Weights of a small mixture-of-experts language model, trained from scratch on English Wikipedia: 13 layers, 128 experts in each of 13 layers.
Below are experts of layer 2 (counted from 0) of a mixture-of-experts language model. Rows are named router (the router's row for the expert), down (a neuron's output weights, with its number) and show model dimensions 0-31. Each number is 128 + 24 x the weight over its row's rms, rounded and kept within 0 to 255. Numbers have three digits each.
Before each expert's rows: a language model's description of what the expert responds to. This comes from a sample of Wikipedia text that the model never trained on.

# expert 34
It responds to: The after prepositions. The word the after prepositions and conjunctions like of, on, by, and capital B or Di starting a name, as in Bureau, BC.
router:123175105130146120112151109125083179189122101120152136088130135133136157062143103117102122161141
down8:188057167077135133175119121148157108124092092125102152135121133146113168140085137129152158117129
down9:128111138177131123132109100175083096140118120163127132082152138154064076138096164120141098137134
down10:084179170120138137111146129158115127170154162123129076134127127140125144093142160097105107124144
down11:108122118121139154151150132161161147176096142100138113163152081137138124152117134132131100103097
down12:110143121158142118103163106124114092119107093185127154172099105095160094167129071153137150109145
down13:130091156130139141101148152112093123131121139081152164161102102117150102101124139108155130136124
down14:137129126109130119113111134120148170125115121138125129150108111124115120126084144138178108119124
down15:126130108105081125111125088097086124096157129137140098096092136092122112135155143146147110082121
down16:131155101117097133112115145100103131147134157088131127152135132110141111169115092142119156108093
down17:156129158128076168158161174164120176114154141140101110197134169132118103126110122126095162139120
down18:143136139106143131126124126099157118092192139175112111079114140114100138149079153147116121113137
down19:163131083143139050110137176128156119126101139104091122123123080135132133131131141119116146109125
down20:103111138116098100137064128106066155165152138124151120127146108133128116126141119133102073163123
down21:121144118162118123155105107120160147167089156164112123156150139141087098118158117149130137173108
down22:131106158151163143149133092146131135112123166132109131098150077140104128117122143087157105142131
down23:139140115157129143146128118113113152158111109139149182153117110148162140117100166089104080169112
down24:134134120123145116100142148091147167128111124144146084089131126107127189129146077109168127145176
down25:085147169119157099092146116112121118116113174100167075113157166120142125096144105113155109155116
down26:146143113108112104137162150153136104128112108117103138169131142139128129126145140154140120142127
down27:165101111146130143136128088112143116100099146153100147153102123156170110150134156150137110114147
down28:148134134124122119125140122126139154107102141102125172167123123120127134208117152120140128129129

# expert 62
It responds to: Name syllables with vowel-s/n. Inner syllables of European names and places, especially as, enn, gl, such as Vi-enn-a, Deg-as, J-enn-ings, Dou-gl-as.
router:103160097140122087109177062112105191129146118137133135145140134133140139081121097116126144134161
down0:114113150119155138124110133105172084114086123085113122129123106137159145164095117100082119169125
down1:153114120126119140127138183118089135097136079112121147137141160123173142177139099090128112114138
down2:122118130150110119138149129104138122087137137070141153093122122133127106114106120158103118106127
down3:152121143165102136125122115123174081126094109134102112115146132135149105118148137117064126119152
down4:185104111144098137166164088128092072157122116062122106153135110139126106109136134171131111110138
down5:128099104151162142152132114156171120117098130097105133153135116135103101128148143129110111161126
down6:136172094089131132135132152141126170116135139110122101135124141085135148088111128149065133107085
down7:128140132106107140094112135101124107140111142057158110146156120096126131137146141116151177093129
down8:137100140097111175122103155151155119129149130140104136134101096121140124084119111112135139139120
down9:163118111135135115143109144090146112106113136151119169119147111174164115127156138097167112115134
down10:134122090124127109104117137127094146127134108146145166118121115132133149136111120119097132156109
down11:141176124120137146118147116114112137125104097092080084096165120158126116116155078156146118135136
down12:102154129155159156153131150121094129084104141122142111141144142125162125147164119163103172117085
down13:148100139122129135142112103112128117175105125130097136131126110121162109117135075082112109099167
down14:128128122148127109131163130150168163162116120128149122123127151133072144105105116125109106105133
down15:115164141132126095183131137096119109086105136114138130100144103123095143116162087116120114141114
down16:130166108119114102115122141146157145158094159106121129164107134135121093105145113133117114150117
down17:188090144154096110110116083151142106069112118128128125097130137139118148163164100134134100135159
down18:176106085143109148105155128150102141134149125106120189106137110138155125154109093095132096152152
down19:087152096079112129138097150136180157126136139121102129110119106129146138145175107157114131136105
down20:095143147128150124142116106151101108113134104167122090098137108136130184116111106103162165146156

# expert 25
It responds to: Negation, quantifiers, sentence openers. Words like not, never, both, every, some, and sentence-initial In or However, plus table pipes and odd name pieces like T-w-itter.
router:101191094114130115095158078143107133171135104125153100098136134140130151076136109115113120155149
down0:094153090108162104107185197152114138125121128141099132172125133148144110103106114150107101130096
down1:141098125116148113118131092165121115147154135136107114133128142168167143154144122099144127122148
down2:124146113125093141117159121125092106087159149153127145108115115113114110132141135152156146142120
down3:140118146149141140131117125140161145127171105132145116110114111135173116162081140091175129104099
down4:148120131113080092168103149115109100156086120090136126121161111163169143130113097122101180141131
down5:084156131143210142090128112139140090121115137087112173144105115136134136152114114146120112097153
down6:135132113149131127116100155148118120083115107128154162204121153151115111119138098153136106121094
down7:147146095127131149138133118162134095168123134134156143064139118122134152167131091105098125138121
down8:151092133138102130123101161122105106139093108149087124150120134112103175104139137104082165096155
down9:171128151153104097132117111115135126127121141101077105188154105134178172152124146104120151146109
down10:150092089133125133141106132137105117153079122150123118137119154181143163101129140145116123142173
down11:121151134106144138109171148144101142140148198137149106075148127099114126133173121131157113187133
down12:153102146125095104113131109084114138119145158134111136128127155135134191141135155101124127126098
down13:172111120139120140131119154141147139147138119132134064125152087124121128158098167147096162117114
down14:172104114129121144151176069146139142110119135135086137126118115129095054186122183129091158119135
down15:097143106141127131126110126130171146128106130089082129121126121112177113163110100092141082087122
down16:133119100156143115111100144088112200148179155147104127118124124162149104153120140135136156144144
down17:163094164122094127134126096147114159107094123126122140150167132177134171202140139116122146161101
down18:119108089116100141137099131087127118155149130148148106095117168131140124144117137131119110133142
down19:115110103139099099144118164113158135102124102183089150115099111163171165143158130069180111097138
down20:153179142133166117148092160116122153120090125101108148149111133086137113098147163128137107100143

# expert 56
It responds to: Decimal points and prepositions. Decimal points between digits in statistics tables, such as 8.8 and −14.8, plus prepositions for, in, on, to, due, above.
router:094187095120115093098172060122081167192129107115156132087129131151125138107148103132098138140161
down0:074151140104130101139106136151131121113127140180132151096113128081163135163138095179099133082119
down1:109127129112110130145141131120167178131143122114120167078131128168158120116158135110091147110091
down2:100134154138150132129159105131109086101113139125162148156104122151134146137110123138164141138156
down3:140113140126119149139128131128129138158135124148124149124137110144188190111114054153084109149125
down4:160164118140121100109152162127148132120119141096107115167124137107128152145142143122110086147151
down5:136143135132164151123180106154117123129101133118129099106105140144165122085096151093157155155122
down6:105135115103140165126137110178096146133150118110147161102160161151133130137113138107137113173136
down7:163127068159100112133110135134148152153178173151135141117144111131118120078147151138127171127174
down8:165097100122117101097129117145173078117135122127129129162120137088165154135178130151140103159138
down9:168103111170082110135134150088140121124130143143129151118125102180112078139100119106150073135142
down10:150129138135152102129104150148132147106120167140105125130106173091110125090143143132164148158084
down11:127128159112127136095133118163159170145145079155099122112119115149137159136114170110148094143142
down12:079097139129071141129138112112123113119120085175148132094159121142123123156126146140089124148103
down13:120120167096132140099103166151098148155139166128099138160124147145138168154166131133132142132119
down14:078172167146156122117119132134138151145132168140157136122169115147094069133158101150169159124110
down15:177111104128134078122079090125150127118128128113082121157126080111153130165124154124097140131119
down16:123119130097113098167133139151072148122136133165158152135131125143132129127089107182109143138149
down17:135130103145120100118148108118109100123098132156129089144135156125125102058095112105092114156106
down18:126097136142159144165129099079168074143140111104123160105121144125121138112127152159116150114113
down19:144143128135120117135127123089132167120137149163152133140112143108098155147113141145133141133076
down20:113129117137117087135101137141128117164154148112172120105097166137154115155098119164127108146141

# expert 54
It responds to: Rop and consonant clusters. Word-starting or internal consonant pieces, especially rop in Shropshire and Gastropoda from taxonomy lists, plus Ly, d, pol, Y.
router:096167096114139114100172079105104137178143107134167118095133142141116153081116087126083094138182
down0:162125137118147110100158148139156136121098126119134138139160119118124140123102093166112152118168
down1:154121163111137122142146129136111127099141117128100124133114152091088132130103145144143138138106
down2:146124154107129142117114128099184121133118170121158138100125107155099107098117112167110113106130
down3:123110128136142111145172125125111085123125123087158171144115141161138171131164091157138116139125
down4:132126162153133158138110086107122074148142123135136154120102069123124143177101134136127135143107
down5:133087129130154111150125158124154143121112173156155116131133147140077090161131139147164160154105
down6:120170091147106113155119143113166107149106115130145178104141118101192148114139140125133164117144
down7:154126162139097123100103144107135094124124118125140144145145151150098108138119127104068102135122
down8:117147100106139135140098164132130142174135116166096141140120083161140111113132161098144114133150
down9:089138180125126141139152156146108114120126144174103158118110107122166106101130122123114128149145
down10:104107140146136129105099120107076126146169118145099122109115118117135147141132138086150115135187
down11:096141122095162137175129143136099171122144100067132115119125090160159103173122110148139081118122
down12:167118102113115159100111110158185153112121088188158152117138128095127169137107112132127126117183
down13:123107169150094153149098169135129140110137144108141143140163157168187150106153158094104087083070
down14:090122133081080173117118104122110129121120129119178146119186153108123107102096140131067142131127
down15:103143143127120102113095093158138161161084114120168086137145116116120127095149080152134130141126
down16:116149130125128128138113087121154162152119185139111111111135089129115099126115095161120113126104
down17:090135122083121107126137119129145128127061125092128112151166146094117137104125146154099125117179
down18:120146134149130106143097168116108112067162144181119126160140107135108138144109114142124112127126
down19:160080134146110172114156125116110141103139138122147135120139156088195156174167084089127119141152
down20:131144089129169124139142121146132125167131133110118113156165162133140139134115147149133120121168

# expert 37
It responds to: Year prefixes, line-ending parentheses. Year prefixes 201 and 199 starting list items, closing parentheses before line breaks, and word pieces like cardi-ac, Olympi-ac-os, along.
router:100177088134126112110151052103092171180138112151119100117116110132143137095149097134096103161153
down9:148146101124177118140148126163129097080140156135115129107159140109147121123136101155096105165074
down10:153144146138140118107108159112122154146175098138120113146128110107108154118125157150123172089127
down11:141085140153073131110112109156146113146136121108136103100114155133124116119143136195184081171142
down12:107146115092096126109133102123112130102089080140132172141122100122126174144076155104174114063120
down13:148130141124124116135149116117163138131129155100129148125123136124141127150139171105165117110070
down14:167101129129117151155098067112123113111110169082123141095135155146122095132119090175140152126117
down15:152128159149087111149147167113109151139132096142171153148131147107105121125123162105180110124125
down16:130090150091142076140129113162137091131118113101130132143145148139091172138113157107130133114106
down17:146155113127101155124108127138131161151151130120139122079102137173152078109104110124113145143183
down18:164156133131111083108142131114146144111145129104127151120165121126108150156144160102076095128174
down19:161159131097149130123090131169121112130138153132116148131135131109134099152101129115122116105125
down20:125138169122125118096106089100143142142094098106110175129123062136128117135118086124160162118125
down21:152141098099101129160126148143186138151104101116132147122155107113130123116117148109138135134133
down22:112110138167140119128166090175151144139113110114136122126126134088177101155130173183151109172093
down23:096152136109111154149112098144079097117122151130127133116106146129132155141166170151129097159147
down24:118146093129136159171116143112161111141169129121104142127130096095117139150112129140138147150127
down25:113151140148123105158174137118167130137096114103122104123108121107120096155156113137119145114130
down26:131076176157093132138122142143167116145073125108117137121129154127143149106159137087124127161117
down27:177121106151100107160131120128139139157146109133123156086116114113124098136140103121083118139129
down28:128132134095135132125114147107121108120137123123119089129174100125145115140060120159123116111133
down29:119137140120120145155118106106112146097137099101110168123112114096145163109132135160116094115142

# expert 1
It responds to: Number words and suffixes. Spelled-out numbers like five, seven, and the y of twenty, plus table pipes and mid-name word pieces like Agnies-z-ka.
router:088171106127123111103169073146081149179136133111137119102137130141158144064133083136103102169152
down0:136153109118133142122103117156141133175143121124093175154131118160143134119073096089145142131137
down1:107121121137153112152144161089120129159088122104165134117124118192128135144127159148122160129100
down2:094151134117113099105152173123102142121115146118140128185120118134171131128159101118115123114090
down3:139113067130105130124158105113122114111122111135136091135109080077121140138108102118138154176151
down4:137119116164130095164121123113122157109141104154142134095091089125130108066106130094137104126171
down5:134135136132125126108120137095123127142093143105122125153141142124135175135100122102080123077196
down6:141129132135114126118138111110154119148160148078082139121119142136110150102138106129125090179102
down7:130166145124105147091110131112115108094104128112120139126130109129108119129112126173091164160129
down8:134127136098144108098104136140148156104098130174104136159129130165106094129135140089140147084123
down9:125151106151142084117127097105167140151082104128136114147141126127107138119100172166105117111129
down10:152093150084133123167124171156102133165144113142139081137102093115144108111163159123116129081119
down11:122116147164158115119146100138146109101160129108087128125172137120168096106103117142108120136110
down12:106137172121110145097152157096148123105158106128126132121145114124132128116145118078133112118128
down13:135124136148156137085106118113111117144105105125108127124164097135130179128126175114105137095128
down14:125159091119152142129086137125123138087102113122157169074130109143153146124103121103137124113098
down15:158104135160143142143138132116102077078133136101100112130118067098157141106150121139105092139116
down16:103170151123111135146113182137129154135094156119112171149103107104153119114148149117148114122087
down17:074168113113177136084173136114119112116123120108135113091142140129140121130126135153151110117146
down18:114086124167124120099147161119163130078108075079136116146120152138111127116155119121111132151143
down19:156090132140109104161111118112117157118149149119094125125092107123116118132149138152107127110075
down20:123129128140162108165128163097109121150098161176098120097107147143132143108148150106154167085080

# expert 55
It responds to: Letter b piece. The piece b inside names and words (Gub-b-io, Camp-b-elltown, Hez-b-ollah, Azer-b-aijan), plus name starts like Rob, Lou, and the word and.
router:080182086144121107087137076152080146178128140118125115065115132121122160084118077112124121175159
down0:109130154097101139142117169148117154089136126131160149157126131140148126118152150112087121174098
down1:130117147087115151112154148127106118132082121089114177133156159139129120143087095147116152113183
down2:100127112130133129115145114175122124112140120142080155102094118116146150191122147136122164118136
down3:141089129152139126100132113134121091131155138123126127118155111119162107109165115118126125117157
down4:149149136133113154092156149135118122149157134126131147147109119163182118152095146117153143094110
down5:112144099095120078109115163135130152090133149115118131121168129100092120133142098165156134095140
down6:142137124173144140098147116130162143174115144119131165134137132112149103130094116143125090144127
down7:203115124125147169138121145125146136172134149095157111105124134131151158092107106172144098138115
down8:080152136097118152160108164118144104082154122089184119169141152125128102095119130122128136109139
down9:122126155155059126137087094140102105139130125101113086135084115138155127131106121178123126171156
down10:139152139125129134148126177141165117151155133140096108162114172131119126113113140140120140148124
down11:127103103158099148135140115086200110156154128127134112124122134113168111115125148108184161111115
down12:107132117145165119117124136112154121136132086154135124126161117127133106130131124125079111113121
down13:148152127091112113149106120178108134187113150116153109113111134120137137125160098143188121134165
down14:143129097120153099120117106127123095137108156131143166132132142095157117106125143122130143136093
down15:122145151114102116134085152131110108161194127118143122098135099129150172134161144128175103129130
down16:106145085111191076156112141112088148114142145134144114126166122122125145156110164115123175127121
down17:144171126121140146149102155121107123089147123143123138141139193186120140103171118136139166107113
down18:120102144119093117110116147138146118127147099117151167106123097108119141169114106137137105138108
down19:168102112120139116105091122152110135141143117114141134169156152136145166152139098125161135104080
down20:133131154131148159160134135160149122091141120098147126107128158116128148116128138151115126133114

# expert 39
It responds to: M, j and The. Letters m and j inside names (Mahjong, Alejandro, Masjid), capital M and T pieces, and sentence-starting The, which, who, quotation marks.
router:094188091129123116108171094116092126148149113105134112100143144159129125113127088103107122143178
down0:139079144159125118113156092153119103111088143140110131166106056139118161129126098133097119147103
down1:158154119119135136122101112167148165083133094110127112150132096110094166196151107164105165135124
down2:124134179096144062149167149126147174143088120116096168137094099141113130153094134093149130102156
down3:121115169143122145150141121141121134130101094151157102104116125111178125098114092119099157157141
down4:122118126106091094087134137136101144138171099114170088118122143097123147134132138166148200154131
down5:154112129094085121084147144124100140119193129142140121177102144158089138115134143158157110148115
down6:137182140097151105136143166145127142100148159154094128093149107132117122142114131129157176122089
down7:105151147106094112131118171095106151107120177139167099115167082132117123089155092114171115125162
down8:153142108115126115105109154130133110182130148116126107115146134098098143121105200153116182137125
down9:122105112116139135113148084128118150126116138123102112143131143126153181112101152138102153117128
down10:121127125130176142091140091111120119165157111118156143083113134123135093137129135144133148129100
down11:135134082096134118156158147119152151118152077090119138096147129123156169143119108143120093154098
down12:103128122124140137132130132124149102113124099119106185124114108099131151150191128090151113108103
down13:121128160127127103114132123126123147132108132107131102154124135081149153084144122133105148101132
down14:126170156142140129113124129111119120127155079106118161103123117128100128104149110117098101154110
down15:156146149131145115135151110140130141111136140126055132088134140113105130154156108080111138116126
down16:116134110123089151090104073184111137101177099121134147075134116168141127127118100156157096134152
down17:139178116106113103095148124131120116127163103158086163131121155143123121105110108143109106155138
down18:123150146124137128111108145141146090158123112080152157118133134136083121114097128140102156115095
down19:135122159132123154090145148140110132136120131148128091137135118093133116157175099098111157147111
down20:148087106144104126172102114109149144149125112168157108125147129187146128130110181115138149141140

# expert 10
It responds to: Mid-word ill, sentence ends. Word-internal pieces such as ill in disillusioned and thrilled, ft in rooftop, CO in COVID, plus sentence-final periods and semicolons.
router:097177084109106104091167066129102177159145132150145117099124145150121149099143083139091135136150
down0:141132094113131154059111127110118114106130164120138110147162099106139151139107108160127130091172
down1:143127140096133164120133185130129163106098145129077094116128092094134141112183100075131112116108
down2:125104123155119155128132185106107147095139104150126091158115196118127128136115131130133113109130
down3:086110110087130138142120156098148128120120084134125140153134097185153107125149148105130111127078
down4:139127148134132118133098107148133106099101173123147105116137120150105120129132143111119129134132
down5:121146119160149146148153125173121134174099127100097091106137134133113099143181088188163141167148
down6:157090119115104110136127113090096134111177106128152173129125119130127159112132138125162148163118
down7:142119103100134164108085171120051140119107118135116123168112133106102119128114128096148156089105
down8:114139103127108148115103165123141092130111122142123110108120101076128136099123169154117156132098
down9:108120123150145133133110128117104110144142149107065127099124146184174119160160111105130098116114
down10:154093158175088146127147137081166050137155115096183127164128151140125115116143150152119101121126
down11:134081118147144160125178120105118100099122108121117111127128143125157118131110108153147118095124
down12:131128117135120091093109147071129146148119140116140117125148139123143145110093139126098130116104
down13:173157121130109115138115143109119113098151130114116120142089108132104126121169099147139147117103
down14:124153117136116108104136102119158152105097171140135134096135113151125171115166116127130097132092
down15:133108108115134136143112146117116129154124128099111176119130166169138144124110104077135149148144
down16:148137117150096125175158112149157105164171138086096136114125130156118136151127141148117166112124
down17:085142110132110118125143141119150138092112146137127091192157137106117123158081112097137111104082
down18:131166114097137105136173120134160093151139135160118130066114148192167120174114107141134106142096
down19:116123140135131130134156106147143127109112103114148142148131098111172105105128140133159117138133
down20:137093153159097132165130099122129149129075174110144131091147078149156137125139110109163108119161

# expert 5
It responds to: Mid-word name pieces. Word pieces inside proper names and foreign place or club names, like Rhe-in, Ham-mar-by, Coruñ-a; also capitalised nouns such as Club, Festival.
router:095193095113127112097149084146104134182144095134157093096129145141135146084134109116126120149141
down0:090144111103117153132165170152128193110175139161114117160143105096132147166122119120144125128089
down1:117105102133132127129098154122149113137179120176135117137133134115130089126086121121133126129153
down2:144149125136132150125088139109138185175117150154128162129148128116127096122144082110105120110098
down3:146117125152134114172095130079140129124143133140112115126111143094144128079159149144116135121153
down4:104186132141159114138177095139129113144129145152100132135080128137100122110098167140137146124117
down5:118133115136118135064121140140129119175154092141156160117144133092158121127128122115123104138119
down6:130139153109121132131101145114110129150093099164156118142149114097124100159148163150147078136107
down7:093064156180117121157123112159133127098145102110128133118091120152104120134154129147117186115111
down8:051130092125144161142121145146103120146109079140110145139157128167142129132113138131147124119101
down9:153126135139077149117122092123160130112101154138126141169133121098117119122130145133113152115117
down10:177132069109122073143129141124175143137137107140104115123070109091121129132129127060110116132197
down11:132101118135173092116109086136091110131112138139093117100177114104114154113146100199097156173156
down12:118147073108170127133192135145121135150133095133084106080109115121124113186111165090148153073143
down13:115145097133140118142109102125128101137119133154114166142105120161136117135168153130141121148170
down14:118158132128133123131137117124149131149106101079085133127153135188122130123148157111130128151141
down15:122116108137101136140131151116106148167127113088148148117135089112146140127111166121129128127125
down16:120106135156155125135124115125100101116170111133126131106157107157137162142111101138092152149163
down17:137113115130107146133113104116118128154150142113124111118139114143123175095110141123134118154136
down18:110147096125162127127130175093124161139147161143113118112096104169132144111139102175149141138094
down19:148116105164140135136155124113166131129145123162148125095134140104110120112137137079122097152116
down20:130136099082167158101128161131125143130138175127080127154127130132141151096109086149121108170139

# expert 27
It responds to: Pronouns and table cells. Pronouns and determiners such as it, they, him, this, there that start clauses, plus table pipe cells and place-name pieces like Buenos.
router:081167109125129106097138076128072165156130093112133127119144136144124187112144110124108130164158
down9:133135097103115124149129092119107090108144141155169098123132107086114110130152150122160107110117
down10:100117132130151130106134140116131170153100156090100143135125098155105136152126130088094133156122
down11:152094135178169100141166101120131135110142128114131153098167101165132123141157130124092100171178
down12:118080137156114148132161114129091126134122132120175102104111130128118146115119120148132072143114
down13:143160095136126160148160164139136112124176135154139132070132120091174098142135096076095150109122
down14:136125120106159076165138136117139132147080124150135149135119106156128142087134109114134098168145
down15:156115110123107112113188100112165103149124121166144089166113102113080132162104143128146100126150
down16:121145155144133133118146124141127125154155158110094107149127090118145160106174128119138171121126
down17:142087165130181119147112132110155127159139122125078126107149131133130118180130096090152103127109
down18:092119126118120118100118147131140153135122115133139172175139175162113081123124120143100072167149
down19:123153116133165125106094159173121160125160088076102096151110117124144096132139147129142142127119
down20:118159112112102145149180140109126117130156114154129156133108089109157131133151108094168150150123
down21:111112144106138146163155115104098144094128128145139083061096111150073165141142156130094114147146
down22:118117125131074139160148122128140139148172148117146143143105176102100100131170102124091091121125
down23:117149130140132132144145087120098132115113126120135137107111158152170165123120141147097126198103
down24:113117151154177100109171118157153151114118115176171137097110113136129094140097117104117119147131
down25:130149124114093072187161130140154146159090158124105158131119151167131105095134126142125077130104
down26:146079105158101149148105131120153156082121122104142126160104118147116133155133104120130122170126
down27:166151107117101140133147114151141106097108106143179065092134124128111106119105156139121118080114
down28:165112123139154181128127125140149098123137123112125175138125140099158116115089117148170135118101
down29:141127139158080141170111162113134103101157126151124145119085143131147125141069141126161121135087

# expert 44
It responds to: Mid-word fragments. Interior pieces of long or foreign words, like sus-cept-ible, Generalfeldmars-ch-all and F-ac-ulty, and line breaks ending list items.
router:104193098113123117103153084145100134177137096137153110093130139136137147083130114113113112155144
down8:117113096099163154129118118140130062173102119138155124117110129107122138085112146118106116118145
down9:124121114124113131084142150113131119102107114169132148124137136134121096131112149148109173128123
down10:118119111148162176164116166126140135131086144142088147121133128122136123101122118134105084181110
down11:132125132112179119129178170170137135130132133120098121173097112120133092097106093133110129125088
down12:110165158147154115126100153062205121129109126147147130143127107102145170121153105145121086136099
down13:116132151166155107078063118123117109149127126128151086141120157143152098137130146133128104088073
down14:110099118115082127154105112100116128139118136099110180107148127120151142121093112142079117160162
down15:106142140087106119161106119172106148112161149130121110112158107116100153146118106141130126130144
down16:135173131110127130076169105113113127089151119149111146145109121135145141090114127097106134120122
down17:085112125140135144123135127132109134176144121156140112169163112136104124133107127157119138091091
down18:107160128145141085135131101115148106151138122123101150108100101120141148143164159150165092136138
down19:145080102117098151116096158173084113139133115107110129143093126122176131114119136103130160139124
down20:114102151152143151114175099115105108139115077171102136138102114125140122111119125111158127128101
down21:148121150111151141141151096111150147155091120116090145146150135168130154126110099105093108166096
down22:100120147160128100137145087141141148104106098160124159153123102143176083102098114155143093124122
down23:174084121135108105137127136100113118158125117128133122127187107141119107142133142143116120119138
down24:114164129141123145109128099093097154154097124131121096123108126138072135093123111125118125102183
down25:078139132129119145122110153130128137118166142129125132103145129119144169140077114167166131145131
down26:093146113134127148127172121155081081139165135128149131138183109125113146159137153095118073102106
down27:152089145146088156134121085145129115138150119112148160099103115135099117109157121130121113167114
down28:112136135130177121139136126143104113177171115162125093074109072134109121132149095094197134108160

# expert 0
It responds to: Capitalized name openings. First pieces of capitalized proper names, often in tables or lists, such as Ch in Chronos, T, D, Win, Southern, Florida.
router:102188097117123114084155089136108133173140097129157093096142133143132154080129101118118113151154
down0:148094096130116104129122096114144102144159157130156109115087137135176127106124116143097159145107
down1:141144107145169157077119145127136122125127128124096176134110101154123121145130139109109185121110
down2:117168119144159122162106104104065117122162176124111137152137124107141074107145169130121142147126
down3:109141124143088157140108136117120112116150174142100146116117111145124118114145149096129161133146
down4:144131158130105111119125087117129111132111112180118101118085114114132125124109158106148134122157
down5:099156062126162095098152139110096127153159132143133138172137136100140147148140157127123126088152
down6:122138131144140138100172141109095124091142072165120131147153142132167141125136141131139143152141
down7:132114137120133078129138109119144115153098127076155129141129123179127152113116150129139122145128
down8:127109185123118118106147076126111108107136149134130110126130141136160156124129147118131118131147
down9:092098098148139138102142143132098129131136159095154140138130147099157116087151114144124140149140
down10:129149092148141103076139124132142146109155142123164174075152120155115119183088155115128148138059
down11:105142128113130117122091150162119142105155142155099122138129155147120096163096121116116136122166
down12:150115169135145154143156091136159086132115108152132151124137108155138133100055159120185150140083
down13:160141127108161142143147130094109106120127128135143114122107178135123163154111127122141124114135
down14:119150127127098111089110130142089083125117108095177165099118142148150071157137139131131156139122
down15:099105129132083133137118119138098102170101110148123149130124190107137085141133117110123128139110
down16:143138117121095151131088121134187084126165109136137084127119174166126139102085178128142141135124
down17:107136121121135098133153112108155125120073131115130112103135166128079069124158124148134092115129
down18:157111097128112103136065097128158116125121138141125125139101121120136109117118112107154161160147
down19:151127087087122122120130144149109125135138166123088129100105104141194125121115138145134175131118
down20:148141107124101072114122135165164123148168139132137109150149115095127089114090158113157128126139

# expert 35
It responds to: Brackets and inner pieces. Opening parentheses before dates or codes, table pipes and heading marks, plus mid-word pieces like und, ind, th (Dundee, reminder, Scunthorpe).
router:110174076133123103126163076115090156160132120108119096082141123172146142115152115129105118138164
down0:099138106137098123158117143139080155143106101108125158167150119165101132126144139162148143149146
down1:153144116138125104148120155113135154144147114105095123160129114056120126145104095140170116124148
down2:165138110126086137146093182094106150105117160148131114131148139106146181116125153117167142134103
down3:129109133140118122115105136184106161135133157181178094126125154112162142171135133127115137104133
down4:096149108141161147129101122144098122125135124096159154121164127098154184135110107086126105139146
down5:143125126118124132125149130126121139132167112123114144113114127087120151194095165125111107151101
down6:111178121094112154128128141127170138186139183150136147087103158137130108126106160161118127135127
down7:123133146121118096148102142132168090116143120124116095127121095102127154104153140167141120107130
down8:110152144129147105119136125138096119110111106151111089145124099095062150147096145152121088098127
down9:101136117126154132132110147146161135077119147139150114111139106086122117191115156135145113098140
down10:167161118109149114110099155140124143160163119120099169130123067137098146166122093110104108129134
down11:093121088107123056138119147148115137125125126165084103136137165125161156128127136095097138127169
down12:115133101126163092133124106140145147153089102155114094110106128091121100142163116161134080136113
down13:100146154124156097149133140153103135121088156121145136146114153081117109130121157102110088107101
down14:109115140064136159123099129140146117078133099142168159160158102132187146150138135102165111136138
down15:161082110145133105158141074125144091106104106132172111089118123128138127118152145077119119159120
down16:107124131150130129140142085107069097151123142135144114121120187168123136130148160129099095118114
down17:123091096156178110124102095105122101152141109122138131125140115124166140177115135134084133162134
down18:116154140130131132115114091143095132125165126135091087123112109138090154124135123131156112107163
down19:123130134130158162133109119132099113169146113122117147177124134107160120163077128087171166137118
down20:178089117146128152119141137085133143114146135105123144169152127090114175138114131084177112116134

# expert 29
It responds to: Name-ending pieces. Middle or final pieces of personal names, places and words before a comma or line break, such as Bre-nd-an, Dor-ot-hea, review-er, Oh-io.
router:094179089117134104078144088141108139185133100130153106103138126137134153083120099112116113154143
down0:122113138146130121117148095108116155144150127148127124126134146129121109144133153136111121115101
down1:175107133126164164165105116140155115136114093129104075150143139141163137155155158142159132114140
down2:091161098169168141150111143122146086117174126107110178102110164153098153111175107130117092139074
down3:123115156084160156152125147185152097147154147125164154115081134104086108095147137119173091166163
down4:117118144106151107178130136115135132173119170109130104154171140129077078093123122152099137126099
down5:138133106112122149099124106155149176143098122104095113143143170137118109143105123144098139088156
down6:148145103159141121119178155077198123126179119114123130124093138135124118158163122143116088137128
down7:085146135144129139104148115132095128130126122130127147110123091123123179136132112135115146145163
down8:098134142109160159104117117150093090133178130098104079119130169152092101106150107128103126156113
down9:109147137105123113186147105114155143143145126100140146143163137105090155117125097154101073136102
down10:136120152135115127145096138158097131146144084088143142134170118133133132120135115127151103146150
down11:134105155159100122127140117141130109171154096110118172069102114107112129136125120164151144137164
down12:118132133121125118148119124164105143078146117173112153115085137136148134073163107153142147120142
down13:112170103085135109154105131121138141147137109161134134083156115153149156158119092113089148132168
down14:145152123170182115139129136094139106130141165108129126165110080125124071114151127132141167100110
down15:149155154143165107122135113147136145122115128097124097134105127104107081158091092130124113113117
down16:162080110152100119146142104152098114111112166144168128119123106130121083170146155131114117110172
down17:113148153141136141127164119124106125120121136142179142149106156119103135095084125097140150132163
down18:102108168132134101096190092104090172148126144167110112136121146143142161158107116123118093106128
down19:105160113139171118186145127117143092150116147123095160080120085102099170120140126137147156145122
down20:113088136153141192129118152117132081125107150139160094116149107153105073114157169098146111115148